python train.py --num_hidden_layers=14 --hidden_size=128 --n_experts=64 --experts_per_token=1 --d_expert=160 --d_shared_expert=0 --hidden_act="swiglu" --moe_layers=[4, 5, 6, 7, 8, 9, 10, 11, 12, 13] --router_score="softmax" --normalize_top_k=false --routed_scale=1.0 --balance_loss=0.0121 --balance_bias=false --init_std_router=0.00979 --lr_router=0.00126 --vocab_size=8302 --norm="rmsnorm" --norm_eps=1e-06 --tie_word_embeddings="early" --optimizer="soap_variant" --learning_rate=0.00337 --beta1=0.95 --beta2=0.95 --batch_tokens=65536 --max_seq_len=512 --train_tokens=377100000 --max_steps=5755 --dataset="wikipedia_en"
Below are experts of layer 8 (counted from 0) of a mixture-of-experts language model. Rows are named router (the router's row for the expert), gate (a neuron's input weights, with its number), up (a neuron's input weights, with its number), down (a neuron's output weights, with its number) and show model dimensions 0-127. Each number is 128 + 24 x the weight over its row's rms, rounded and kept within 0 to 255.
After each expert's rows: a language model's description of what the expert responds to; "comes before" lists some tokens at least twice as common just after its tokens as in all text. This comes from a sample of Wikipedia text that the model never trained on. Tokens count by the router's weight.

# expert 18
router [ 99 144 116  92 147 141 122 132 120 137 144 158 125 130 110 148 135 118 132 129 145 102 141 130 148 175 128 107 145 163 100  93 145 123 124 137 153  95 157 148 155 138 140 145 108 128 182  84 129 178 166 169  94 154 120 144 128 140 111 107 140 137 151 126  83 166 133 119 127  98 122 156 142 114 117 158 123 133 122  99 118 177 144 151  87 119  84 164 139 143 186 157 120  96 162 140 140 114 167 114 105 148 108 165 164  98 153 128 104  85 114  99 136 162 116 157 118 132 124 110 153 122 121  96  98 116 157 164]
gate1 [122 121 112 149  66 138 171 155  95 112 103 143 122 120 168 142 138 134  92  84 151 148 157 138 126 162 133 141 139 174 137  97 165 181 108 134 138 128 142 126 120 114 119 137 110 112 114 130 170 125 117 137 135 116 150  72  96  89 116 111 119 133 176 101 111 137 106 174 132 143 154  98  91 109 128 126 128 104  92 123 110 158 130 149 127  56 106 140 115 153 165 138 135 133 119 121 156 123 106 140  83 155 106  84 126 128 125 176 104 122 135 130 130 118 125 100 102 104 111 156 141 119 129 102 151 167 133 147]
up1 [116 141  95 186 112 124 160 142  80 124 105 108 124 115 115 162 102 105 126 121 166 145 129 161 121 153 170 148 107 166 140 110 146 129 105 166 144 137 133 123 133 110 121 101 104 139 158 129 150 114  69 181 104 121 143 107 110 138 131 160  93 155 132 149 142 168 121 144 141 123 152 100 141 127 100 156 109  89 110  79 131 139 101 150  81  96 105 135 138 137 143 166 116 178 138 100 151 146  94 144 112 139  77 121 124 152 120 155  89 118 158 155 106 135 139  80 132 125 128 119 112 131  94 136 139 150 124 144]
down1 [118 115 137 133 132 122 107 120 103 102 108 123 173 154 103 164 150 118 133  62 154 148 164 179 128 133 135 121 138 122 150 129 160 119 133 124  97 124 121 145 142 135 115  92 171 152 113 125 146 155 121 143 180 137 162  99 139 164  85 105 154 147 146 148  97 121 139 110 118 135 163 119 157 157 127 119 102 120 137 117 129 111 107 136  99  89 126 177 169 150 148 119 134 103 104 127  96 118 123 200 143 133 136 144 132  91  71 121 105 119 159 135 131 109 140 147 141 110 154 172 114  89 129 102  99 113  98  98]
Job and role nouns in biography openings and credit lists, often after a nationality, such as writer, actor, politician, former.
comes before: " of", "\n", " and", ",", "\n\n", " who"

# expert 16
router [ 90 122 130 112 136 101 114 127 144 144 120 108 171 139 128 128 100 125 111 165 164  72 156 128 149 157 121 149 175  99 117 137 154  94 139 131 125 116 139 155 107 131 113 160 149 137 120 141 175 160 154 132 165 163 135 142  97 117 142 102 144 146 155  72 133 136 118 140 116 113 143 106 118  93 162  96 135  96 140 121 146 118 165 137 145 139 100 127  93 146 167 159 160 128 142 150 174 125 110  77 149 116 151 119 153  93  90 141 120 154 114 103  81 116 148 158 145 147 125 117 125 150 176 132 101 101 146 165]
gate1 [133 122 126 126 153 112 116  98 130 138  96 134  99  89 128 101 144 121 102 126 165 140 150 118  96 138 151 145 115 137  86 101 101 106 177 110 128 113 105 122 138 129 176  96 103 102 116  92  97 147 134 109 130 145 150 125  98 135 158  79 117 159 164 128 128 128 170 111 136 156 136 132 145 103 155  80 103 105 105 121 159 135 143  85 133 118 161 121 149  99 108 147 135 122 166  94 170 144 122 140 138 125 136 104  92 115 133 142 155 124 149 106 147  85 121 138 114 129 111  95 142 137 151  71 123 112 181  58]
up1 [ 91  92 128 145  98 128 124 129  85 108 149 133 170 149  90 134 102 134  91  93 110 114 142 121 177 128 166 140 112 113 124 125 137 154  89 104  97 114 135 136 120 155 100 147 126 158  92 125 100 157  84  99 135 158 112 100 121 104 159  88 107 147 128 148 141 107 105 143 141  94 133 156 126  87  91 147 127 131 129 175 107 136 126 101 132 101 116 115 122  75 150 144 126 128 138 166 140 137 110 173 147 121 126 142 120 127  92 140 141 114 138  87 136 159  98 118  95  83  62 171 145 129 147 123 130 130 122 146]
down1 [133 146 132 127 172 153 128 117 139 113 144 122 144 149 134  89  85 172 136 109 153  98 168 115 149 103 100 145 105 108  89  86 136 170 108 180 121 134 111 112 159  84 101  69 137 148 111 154 119 125 129 159  96 104 113 105 157 100  94 138 122 126 142 129 126 101 145 149 172 145 155 142 116 129 140 125 113 176 137 116 149 137 133 141  96 130 123 164 161 125 135 180 121 156 153 143 103 136 112 134 108  90 133 112 176 141 167 132 138 104 118 146 128 117 149 153 134 116 129 117 153 117  59 146 132 101 101 136]
Double line breaks after sentences, infobox lines or table rows, and the = / === heading markers that start new sections or articles.
comes before: "==", "=", "===", "The", "In", "|"

# expert 38
router [ 85 127 167 121 143 130 124 118  98 122 117 111 104 127 122 134 160 169 135 147 112 144 103 148  80 147 142 108 110 101 120 142 166 109 155 148 134  89 153 109 156 139 163 115 150 120 145 136 110 152 152 106 106 150 121 137  92 133 118 110 122 129 163 113 101 129 112 159 156 116 142 153 175 116 148 117 117 135 137  88  90 109 125 111 114 118 128 134 129 153 116 182 152  81 131 117 142 153 133 117 112 125 101 120 165  96 162  90 114 159 112 111 106 167 115 150 178 104  94 130 201 101 126  83 139  76 137 129]
gate1 [141 139 129 155 109 144 114 151 134 111 102 164  95 140  94 132 122 145 108 123 120 169 102 150 156 168 133 173 141 177 150 100 103 152 139 135 101 151  80 156 103 133 115 155 164 142 133 133 108 136 114 142 147 124 143 145  83 125 166 156 118 142 150 103 123 189 147 105 138 121 144 124 121 114 102 160 125 124 103 158 116 127 125 139 132 119 123 123 124 141 150 169 154  94  84  92 136 113 174 146 153 113  77 131 120 112 151  86 157 149 118 110 152 111 115 185 113 132 166 153 146 118  97 150 145 112 157 169]
up1 [111 143 118 108  98 168 124 128 126 142 126 153 100 150 154 112  89 112 132 104 122 112 122 118 153 125 109 140 111 118 129 149 127 133 140 138  98 130 149 170 121 143 140  91 123 139 145 117 128 131 163 124 124 115 111  87 119 119  64 142  71 116 109 178 174 107 100 149 141 121 170 131 130  90 181 115 156 150 138 144 138 175 169 180 144 133 121 133 141 177 105 139 142 148 132 161 126 140 106 190 169 120 137 142 130 145 168 144 136 107 123  93  97 146  82 118 138 148 111 116 105 162 133 159 104 104 141 130]
down1 [ 94 143  77 132 150 156 142 117 145 162 158  97 139 168 104  95  89 141  83 127 147 164 112 136 140 116 100 121 107 101 115 154 115 113 111 139 123  58 124 104 158 118 126 127 115 118 161 113  91 103 127 139 166 116 123 148  98 133 161 159 111  88 121 140  87 103 127 106 121 151 141 142 128 130 124 123 103 152 127 115 157 191 131 149 155 160 136 111 140 111 138 132 142 160 117 136 129 135 165 127 120 156 138 130 108  76  98 138 109 121  92 131 129 153  73  54 151 139 122 152 102 114 113 139 110 129 131 125]
Sports words in team and competition names and in statistics table headers, such as League, Team, Cup, Goals, Apps, and ball in handball.
comes before: " |", ":", " |\n", " League", " career", " /"

# expert 20
router [106 118  85 107 117 113 130 174 132 131 119  78 116 130 169 149 115 187 140 119 107 131 121 140 101 122 127 152 134 156 115 155 153 106 123 100  99 122  97 134 133 113 155 106  69 127 149 107 141 159 155 147 164 132 108 123 154 104  78 152 121 133 125 119 158 153 110 127 128 113 161 124 145 125 147 137 146  99 145  83 129 173 155 122  66 140 146 162 112 127  91 112 117 117 108 145 102 112 156 159 139  94 128  83 150 110 145 132 163 102  97  79 122 174 136 110 141 130 122  89 145  97 142 130 129  92 135 124]
gate1 [ 60 121 144 178 115 124  86 107 121 106  87 147 119 143 129 119 135 168  91 131  77 121 112 172 110 128 146 135 161 138 123 109 116 196 144 125 151 105  95 101 120 122  88 131 116 168 106 105 110 167 114  89 133 147 122 142  89 122 145 153 127 160 121  89 167 122 129 115 153 175 126 146 129 122 129 126 142 131  98 114 123 155  90  92 107 106  97 106 118 155 109 118 126 117  94 148  80 118 145 144 116  96  92 173 145 129 125 131 122 159 136 133 108 126 120 116 118 123  97 120 104 110 120 130 159 132  95 152]
up1 [ 91 116 151 147 122 105  97  80 139  94 121 140 144 135 116 118 160 125 107 145  81 136 115 144 138 135 146 118 120 114 133 123 129 135 101 149 163 136 106  96 116 125 106  85  95 125 124 132 146 137 149 114 138 136 104 132  97 158 163 133 106 136 126  80 151  96 111 106 140 171 151 157 130 121 144 130 147 123 139 132 115 177 111 115 109 116 111  97 107 123 103 123 157 131  96 181 109 101 138 180 150  93 119 165 128 124  91  99 137 109 103 113 132 112 157  80 139 116  99 142  58 177  82 136 149 168  99 130]
down1 [ 97 143 127 130 143 110 155 135 132 112 118 169 131 109 142 109 142 113 121 100 112 118 138 186 142 138  88 107 100 104  79 182 101 129 121  84 109 121 146 133 137 116 127 131 129 139 137 125 129  85 152 136 125 132 100 142 120 107 147  94 137 128 141 128 140 148 123  54 107  90 140 199 128 139 125  88 151 126 134 131 126  98 138 135  70 158 127 132  72  83 132 130 118 137 129  95 107  78 138 154 135 119  94 139  96 118 124 150  95 102 107 138 138 138 104 118 140 131 149 138 137 151 131 127  81  81  94 116]
Abstract nouns after the or a that usually take of, such as number, list, age, period, record, season, rank.
comes before: " of", ",", " in", ".", ".\n\n", ":"

# expert 2
router [143 113 153 111 153 121 145 115  84 148 128 142 111  98  88 123 122  81  93 178 166 146 115 129 149  86 122 121 115 129 170 127  98 123 127 123 149 136 126 163 116 161 126 149 118  95  82 110 123 136 147 148 181  96 130 141 153 139  94 134  91 137 106 108 144 159 124 147 122 162  83 100 157 127 111 108 134 141  88 126 161 102 148 135 131 120 158 113 157 135 112 103  97 174 104 126 143 132 119 111  79 135 176  77 106 155 130 110 168 141 135 140 138 109 121 135 155  98 118  77 126 131 106 152 131 132  93 120]
gate3 [116 150 153 145 123 128 129 184 123 107 121 153 149 119 126 136 100 159 121  97  86 103 137 142 133 158 126  65 118 109 121 118 137 108 131 140 154 126 112 159 118 105 160 147 104 137 127 124 103 167 127 118  78 117 163 155 145 154  99  91 120  97 138 147  94 136 120 146 127 112 152 139 116 119 126 123 155  98 125 108 114 129 141 121 122 153 131 135 103  96 104 148 146 139 125 130 130 138  93 157 159 150 121 152 177 149 142 119 156 146 145 127 180 135  73 129 114 185 214 156 124 123 174 146 127 111 149  93]
up3 [177  95  93 142 135 134 158  98 124 165 123 152 141  59  95 113 157 160 127 127 120  99 114 113 123 110 133 161 139 138 126 122 158 114 114 144  87 137 100 120 122 157 115 117 138  96  91 102 170 105 166 137 105 111 157 101 124 135 140 161 137 149 114 116 119 107 121 117  93 158 110 109 140 164 123 145  91 166 143 117 158 117 102 103 134 120 149 138  97 120 111  83 152 152 166 100 119 109 146 121 112  87 127 131 125 112  97 120 142 140 104 135 121 156 126 120 120  92  94 135 138 156  38 114 107 143 108 126]
down3 [133 150 114 131 125 141 130 166 133  97 125 155  93 127 168 125 169 157 109 150 105 150 102 154 104 121 161 151 138 115 114 137 153 134 116 109 122 145 141 121 101 121 140 126 139 156 140 112 119 136 151  98 119 163 114 144 101 139 124 125 124 152  79 105 134 127 148 143 151 164 156 116 117 159 110 157  87 123 123 140 116 136 156 129  23  91 119 132 103  99 161 129 188 107 117 116 139 141 157  84 159 168 108 134 113 119 123 109 139 113 108 131 144 156 131 126 140 131 106 130 196 122 131 119 103  88  81 146]
Prepositions starting a location or time phrase, mostly in, also on, at, during, near, as in died in, located at.
comes before: " the", " ", " a", " his", " their", " its"

# expert 28
router [113 159 108 124 133 134 157 117 109 141  99 148 145  96 130 138 136 155 147 147 110 150 101 116 125  93 134 117 141 103 135 146 115 111 117 107  90 120 109 118 121 143 131 133 135 124  92 121  92 116 145 116 141 138 117  99 150 107 179 121 141 144 113 104 119 126 110 142 162 169 114 141  71 137 169 160 113 153 125 127 119 142 134 127  51 138 119  85 153 160 145  78 102 187 101 132 111  94 165 158  80 150 107 101 107 156  97  85 141 101 141 152 134 145 153 148 103 148 108  92  94 158 127 145 147 155 141 106]
gate1 [130  99 100 136 136 139 128 155 161 156 122 104 133 151 136 138 160 101 129 133 166 116 121  80  82 167 118 158 173 114 146 124 130  92 133 104 113 115 165 140 117  98 150 126 114 139 119 153 204 136 121 155 141 111 162  83 108 145 103 114 143 156 142 123 145 100 120  95 108 114 141  99 138  84 153  52 119 119 129 135 156 110 112 153 138 166 122 116 164 149 176 140 138 112 138  78 177 120 115 135 158 127 117 134 104 126 122 124 144 137 110 145 138 118 145 141 142 125 105 138  96 112 136 131 120 147 183 150]
up1 [132  85  89  88 147 119 124 104 129 122 136 130 185 114 133 118  88 130 130 105 163 106 132 150 160 146 152 117 126 133 135 127 107  92 144 146 152 132 147 100 106 163 119 139 125 107 129 140 135 123 124 117 155 115  92 153 154 117 145  95 136 121 102 153 135 106 118 190 179 131 123 110 134 128 118 163 116 123 157 104  98 191 152  97 134 126 126 106  88 134 109 103 124 145 132 187 122 106 111 209 130 137 161  93 167 107 163 125 119 137 117 127 131 114  85 137 102 137 153  84 127 134 141 107 113 106 113 132]
down1 [117 174 110 120 136  93 108 104 133 128  80 129 125 123 123 143 116  99 154 154  84 138 144 157 166 136 114 143 133 152 105 105 103 134 117 146 141 120 107 168 123 154  99  90 133 146 100 116 153 135 116 109 106 117 128 150 135 141 163 133  73 136 134 110 130 121 133 150 165 116 140 126  98 129 125 154 163  74 167 136 114 110 143 103 151 143 125 173 108 129 111 149 138 126  93 107 131 151 155 107 138  80 123 156 140 130  92 158 123 164 119  97 174 111 169 100 136  86 149  99 153 131 163 191 161 131  91 120]
Forms of be/have right after a subject, mostly a pronoun: was, is, were, has, had, been, plus contracted 's after he or she.
comes before: " a", " been", " also", " not", " the", " an"

# expert 9
router [181 123 166 112 175  83 123 122  86 119 138 134  95  97 131  86 124  82 127 106 160 148 122  84 113 144 135 104 151 155 119 135 102 143 131 135 149 119 158 187 134 122 162 130 147 157 129  91  99 126  94 132 167 130 121 137 125 143 175  95 117 117 146 126  87 126 132 110 139 143 139 109 154 141 153 116 152  92 115 101 169 107 114 127 119 132  91 109 127 154 131 157 118 136 123 151 174 120  96 152 117 118 130 134  94 116  98 176 103 137 141 143 142 110 148 140  89 112 137 112 112 161 175 128  83 147 115 104]
gate0 [153 151 112 128 120 131 122 158 136 120 129 116  86 130 123 121  86 134 119 165 153 117 132 112 109 150 133 104 110 144 151 127 131 148 133 111  79 120 131 103 123 158 113 128  92 138  99 129 129 120 123 108 100  62 112 157 108  84 125 120 146 133 112 119 142 157 111 181 119 174 126 132  77  99 109 140  80 154 119 155  97 153  80 177 119 131 169 107 112 125 125 146 142 109 100 109 133 150 110 125  71 120  85  75  96 155 134 139 132 100 136 164  99 151 146 145 114 142 125 144 108 109 100  99 151 145  87 120]
up0 [ 97 113 156 118 153 130 137 115 118 132 148 140 186 135 117 138 148 117 118 103 101 151 123 153 155 110  97 184 139  98 138 145 132 120 122 141 147 173 127 122 154 102 117 141 140 111 161 137 138 139 126 136 142 198 135 105 164 156 124 141 132 140 153 133  97 108 138  87 118  94 142 132 161 148 146 142 152 104 149 121 175 123 163  70 118 139  87 145 126 127 115 123  98 116 148 146 135  99 121 115 168 128 151 182 163 105 117  89 131 128 110  97 164 119 125  88 153 130  99 147 150 164 182 156 143 107 155 141]
down0 [ 90 125 159 139 154 123 151 152 126 105 114 128 129 106 120 113 102 138 125 108 163 177 148 119 116  99 114 113 109 138 161 148 130 125 110  99 131 156 152 119 167 118  97 100 115 114 190 124  92 132 165 135 139 135 120 128 152 130 117 139 126 126 166 162 126 125 105 106 115 120 165 107  95 164 152 172 144 135 150  94 116 123 122 112 143  64 100 133  93 118  53 136 141 132 101 153 111 127 135 126 193 102 124 160 129 134 115 142 140 125  75 115 143 109 175 123 135 144 157 129 140 139 164 107 118 118  93  90]
Clause-linking words like after, when, where, before, until, who, which, usually after a comma or a time phrase in biographies.
comes before: " the", " he", " it", " they", " she", " his"

# expert 36
router [136 153 125 114  54  85 114 141 108  98 101 141  87 130 117 133 155 153 143  89 112 128 102 173 126 118  86 148 143 172 133 137 143 162 150  92 133 111 121 102  98 147 163 106  84 122 115 138 147 106 129 171 127 135 161 128 103 128 125 130 124 141 150 150 139 138 117 132 153 107 142 120 126 146 143 128 131 142 131  81 146 122 103 122 137 144 158 145  96 149  78 131 143  79 121 145 105 119  82 145 111 163 155 117 145 110 112 134 137 143 170  86 130 110 128  99  97  86 140 146 145  98  69 145 166 135 151 128]
gate3 [134 146 124 169 162 161 153 126 142 120 122 152 157 116 109 113 112 139 153 168  92 162 105 155  97  89 100 152 148 113 113 102 104 101 137 134 143 120 119 117 118 139 118 108 133 110 116 119 137 143 152  90 101 134 141 127 107 130 148 143 131 139 163 147  80 155 126 116 116 109 130 138 110 147  93 130 134 128 104  45 132 127 131 136 114 120 132  89 139 125 126 130 105 106  89  94 177 111 126  90 158 187 130 125 122 139 131  87 128 131 141 109 142  88 135 110  59  88 135 107 182 114 129 114 115 138 108  77]
up3 [157 131  94 156 103 167 118 114 120 120 154 158 147 167 119 140 149 127 114  95 114 141 160 116 110 130 115 152  97  99 113  90 195 139 150 112 109 144 111 136 170 103 117 110 132 121 143 148 109 106 147 124 116  75 127 147 107 136 135 154 154 119 127 126 116 138 198 138 118 171 160 125 116 122  93 143 117  95 128 123 165 126 165 153 113 163 142 147 134 134 130 171 144 151 154 115 109 111 159 171 135 178 120 104 147 113  98 110 190 155 152 141 133  98 112 136 132 132 140 111 164 109 124 143 165 148 165 133]
down3 [100 173 152 102 114 151  83 127 149 110 146 116 122 162 135 132 125 110 153  87 140 144 137 158 153 107 120 149 133 131 119 159 125 111 111 137 149 113 117  61 176 114 123 120 123 142 153 126 123 145 104 154 146 168 140 113 140 116  88 104 121 125  70 159 141  88  87 135  91 150 151 143 127 137  92 171 147 155 165 104 100 141 129 123 161 116 120 131 112  91  96 150 150 157 130 149 132 124 103 129 121 118 104 153 118 132 107 126  75 122 158 157 123 152  77 160 100  72 115 135  99 151 143 141 101 137 134 131]
Inner word pieces of Latin-derived words and the word "Act", such as miscon-cept-ions, suc-cess-ful, O-ct-ober, insc-rib-ed.
comes before: ",", " of", "ions", "ion", "s", "ive"

# expert 12
router [154 116 132 114  93 131 114 128 108  99 100 168  80 150 144 143 141 133 154  84 153 146 108 218  89 117 153 144 134 108 142 121 154 144 125 131 109 124  86  91 139 118 133  98 132  94 130 103 111 109  85 133 121 164  98 146 128  70 172 173 106 155 152 117 128 122 115 107 137 131 151 101 129 124 128 123 142 135 151 111 112 120 139 124 117 112 146 146 149 116 129 131 102 168 114 157  76 155 109  86 129 131 177 106 145 149 149 129  96 117  92 102 133 138 155 139 170 133 135 139 105  96 129 117 125 110 107 110]
gate3 [150 129 152 113 140 149 157 139 111 114 145  97 114 116 138  88 145 144 123 165 109 107 177 172 163 144 113 149  99 130 128 133 128 157 166  93 128 141  87  98 123 107 137 138 124 133 166 109 130 126  99 125 145 149  65 149 118 122 116 135 116  85 149  81 152 105 102 179 126 141 103 144 146  69 133  95 139 112 108 113  97 171 108 150  87 124 122 144 121 111 159 111  89 160 114 112  95 150 153 156 124  86 141 147 156 119 130 131 117 148 140 141 123 122 146 145 138 135 192 164 131 134 149 107 157 127 138 150]
up3 [141  99 132 106 120 131  83  88 145 138 133 101  99 119 114 122 124 130 165 153 144  97 132 113 118 154  72 184  87 180 123 105  89 138 127 116 108 149  80 159 106 124 149 143  97 129 163 128 137 137 117 136 121 130 101 145 124 121 130 109 106  77 163 173 132 152 120 176 130 128 105 139 108  85 100  89 152 152 100 156 158 136 108 160  85 143 136 112 111 135 117 149 109 156  87 121  81 116 148 128 151  90 130 104 131 133 139 115 132 150 116 109  84 115 151 119 143  99 145 105 122 139  89 118 118 113 143 153]
down3 [110 108 156 137 128 119  86 140 130  91  96  97 171 142 116 139 104 132 104 155 132 137 146 202 126 116 128 149 155 107 112 125 142 147 118  85 129 106 134 117 173 160 130 169 122 139  95 139 120 133 190 109 133 117 139 168 104 122 138 132 161 128 152 134 142 116 105 146  86 140 136 140 161 172 132 148 150  95 149 158 138 125 176 110 119 127 174 126 159 166 155 162 107 151 147 124 114 134  79 121 158 122 117 137 128 142 129 106 150  85 105  90 134 148 100 159 111  79 147 124 139  97 102 128 106 137 136 139]
Word-final suffixes forming abstract nouns and adjectives, such as -ation, -ency, -ary, -ate, in contrary, relation, moderate.
comes before: " of", " to", ":", " and", " in", " for"

# expert 24
router [122 143 101  91 108 121 124 113 154 112 126 174 127 152 156 185 165  71 149 147 144 144 148 193 131 117 117 152 147 112 122 141 170 116 107 128 116 131  90 111 129 149 101 144 116 132  93 113 145 167 114 124 184  81 121 109 124 146 166 117 161 109 119 118 155 128 102 101 168 137 151 137 160 124 157 157 140 118 111 150 133 128 139 108  38 130 144 129 126 122 132 101  67 118 141 139 120 126 158 147  94 178 133 136 140 158 117 112 149 129 123 114 129 134 152 150 131 129 118  95 130 146 137 123 116 143 118 137]
gate1 [129  96 122 160 149 149 134  99 145  96 128  80 109  82 181 106 166 134 102 123 115 117 134 127 137 161 128 102  98 144  98 128 181  73 154 121  96 154 120 119 105 152 121 137 114 145 142 156 175 145 138 125 133  98 111 129 119 114 111 122 163 150 153 126  88 151 117 106 114 170 115 121 158 156 116 128 108  96  95 106 146 100 101 110 164 165 130 122 104 131 154 109 153 133 144 163 159 179 120 114  74 137 112 169 148 107 120 105 109 123 139 128 125 146 127 140 117 104 112 141 124 160 140 180 165 119 117 117]
up1 [144 108 133 162  75 129 119 132 128 120 142 122 145 126 133 140 139 128 143 129 141 177 134 157  95 114 155 124 163 132 163  88  97 125 111 171  72 117  85  98 138 105  87 118  98 137 123 124  99 112  87 158 108 162 119  86 147 108 162 164 154 140 133 140 123 105  97 143 120  91  94 152 129 165 145 138  97  99 150 120 149 110 180 130 113  98  87 118 132 141  76 124 134 106 139 111 121 104 121 168 151 118 132 113 111 115 129 101 125 175 152 110 129 104 155 113  86 151 101 129 131 115 129 140 138 130  80 107]
down1 [149  96 144 117 126 158 149 109  85  98 168 138 161  98 107  95 154 114 111 146 116 113 136  93 129 106 109 155 117 120 147 159 119 128 178 194  97 157  88  92 122 125 109 108 135 139 156 134 169 138 104 148 141 142 110  91 110 133  70 134  88 113  87 123 135 107 106 106 143 179 105 149 161 167 120 162 111 120 117 125 165 161 107 133 133 111 148 118 139 142 129 148 135 115 150 169 123 147 134 134 127 170 115 141 133 133 127 102 137 125 134 121  91 115 113 177 121 137 107 114 101 123 143  61 145 131 123 124]
Past participles and past verbs after was/is/also, often followed by "by" or "in", such as described, located, known, published.
comes before: " by", " in", " as", " to", " on", " for"

# expert 44
router [121 155 151 183 133 165 151 158 105 183  87 136 132 120 150  95 125 121 129 109 127 144 146 139 155 126 120 153 102 102 113 106 131 127 142 162  90 126 136 111 158 125 122 111 121  99 144 114 123  71 133 110 112 132 110 164 129 153 140 137 120  95 123 115 147 126 102 177 141 104  98  91  92 142 104 137 109 173 139  97 123 112 141 132 149  82 146 101 143 134 106 143 125 149 112  85 100 152 149 132 152 152 168  99 167 186 172 118 141 170 133 139 138 124 132 113 130 159 128 129  87 159 168  92 125 144 122 147]
gate4 [150 119  78 132 141 112 131 121 132 112 132 114 100 162 118  93  96 120 104 176  97 125  90 156 138  89  93 116 138 137 144 135 135 146 158 140 154 148 116 113 151  93 102  89 158 165 165 160 121  93 161 119 130 144 131 128 106 111 137 163 172 100 126 164 124 135  97 126 171 116  87 130 118 103 131 109 140 129 133 159 114  97 109 158 116 172 127 119 154 132 163 116  87 132 119 144 124 154 135 137 154 122  78 130 159 110  86 162 139  92  99 160 126 183 133 166 136 119  97 129 133  91 130 113 157 140 132 128]
up4 [118 121 124 143 164  94 143 153 139 107 161 117 134 137 152 109 132 125  91 164 127 136 103 153 127  89 111 145 145 127 143 156 158 126 173 150 128 122 115 150 165  98 144  89 163 134 106 145 121  99 160 134 143 178 160 141 117  87 153 151 144  99 148 148 118 115  68 118 160 126  83 136 107 124  88  80 104 131 144 149 141 132 146 115 123 134 158 134 140 151 151 166  78 159 130 124 131 116 120 177 126 152 106 136 135 118  96 165 127 111  80 166 115 179 126 164 139 153 100 148 141  97 117 117 119 139 148 143]
down4 [130 131  94 158 164 116 139 122 116 117 135 112  98 165 160 139  98 148 139 123  77 139 141 139 127 139 150 112 125  93 101  93 126 116 162 125 120 116 129 121 139 130 175 129 152 107 150 121 105 120 157  97 141 125  80 142 150 125 173 104 177 164 156  63 113 128  97 130 163 124  99 122 100 134 123 125  82  91 125 120 152 151 118 137  74 143 105 142 110 137 137 166 145 142 116 101  92  75 148 124 154 142 131 123 132 101 110 139 150 137  65 148 106 150  82 119 120 169 101 136 105 125 110 147 123 138 111 143]
Pipe separators or semicolons in numeric table rows, after vote totals, ranks or statistics cells, as in Total votes | and Career |.
comes before: " ", " —", " \"", " MF", " DF", " FW"

# expert 25
router [ 88 134 177 143 141 117 125 137  65 113 146 118 175 148 157 119 143 142 150 106 104 114 136 140 139 162 155 121 128 125 122 160 128 142 142 139 133 133 145 133 146 117 167 126 148 155 145 120  86 170 159 123 126 102 107 116 143 160 126 123 141 149 161 125  91 153 152 154 143 109 118 166 139 133 163 113 130  98 116 124 112 178 162 128  68 107  87 108 107 110 153 115 155  79 158 105 111 151 138 145 154 115 104 119 153 119 173  85 154 137  85 128 142 150 126 136 190 158 110 118 137 121 135 133 132 162 138  96]
gate1 [148 144 140  99 128 129 117  97 152 130 128 134 108  84 148 105 164 166 151 138 149  78 120 142 150 128 122 115 144 115 183 172 113 109  94 162 151 144 139  87 140 125 120 106 142  98 141 106 140 109 138 120 153 132 148 121 102 133 123 133 100 134 119 115 190 124 105 109 114  81 108  97  82 124 157 153 149  99  99 156 110 154 122  95 180 127 143 130 129 136 154 120 122 167 138  84  90 106 136 120 142 100 137 140  91  99 109 136  90 126  97  94 113 131 131 151 134 173 146 131 121 134 113  76 133 175 147 136]
up1 [156 120 129 162 119 174 122 169  62 101 118 151 101 113 129 159 104 140 141 111 113 119 130 144  86 131  80 122 137 100 106 122 137 103 177  93 141 116 137 161 145 144 111 128 118 156 128 131  91 140 159 105 125 178  99 127 192  90 144 162 127 142  91 140 134 106 142 156 140  89 187 148 149 113  81 130 142 166 123 136 130 115 105 146 103 102 153 154 118 109 141 102 128 116 102 146 126 135 140 126 163 123 174 150 106 108 144 154 158 127 117 137 139 107 144 137 137 111 144 141 114 126 113 137  89  93 115 112]
down1 [ 85 166  91 136 155 146 157 135 112 155 142  75 100 147 128 108  69 134 154 109 130 119 127 104 112 101 113 147 150 100 153  97 142 177 123 124  94 137 144 148 110 117 136 119 116 169 144  57 110 157  93 120 164 166 119 128 142 122 164 135 134 101  85 133  82 126 123  98  80 158 142 128  81 113 125 133  95 133 155 141 164 116 141 168 142 145 130 122 123 110  95 142 147 137 122 158 100 155 145 112 122 143 148 126 107 104 122 139 135 120 139 120 161 157 107 101 111 140 112  88  91 101 105 138 120 135 121 128]
Plural or collective nouns for groups of people or things after "the" or a number, e.g. troops, forces, members, species, games.
comes before: " of", ",", ".", " were", " in", " and"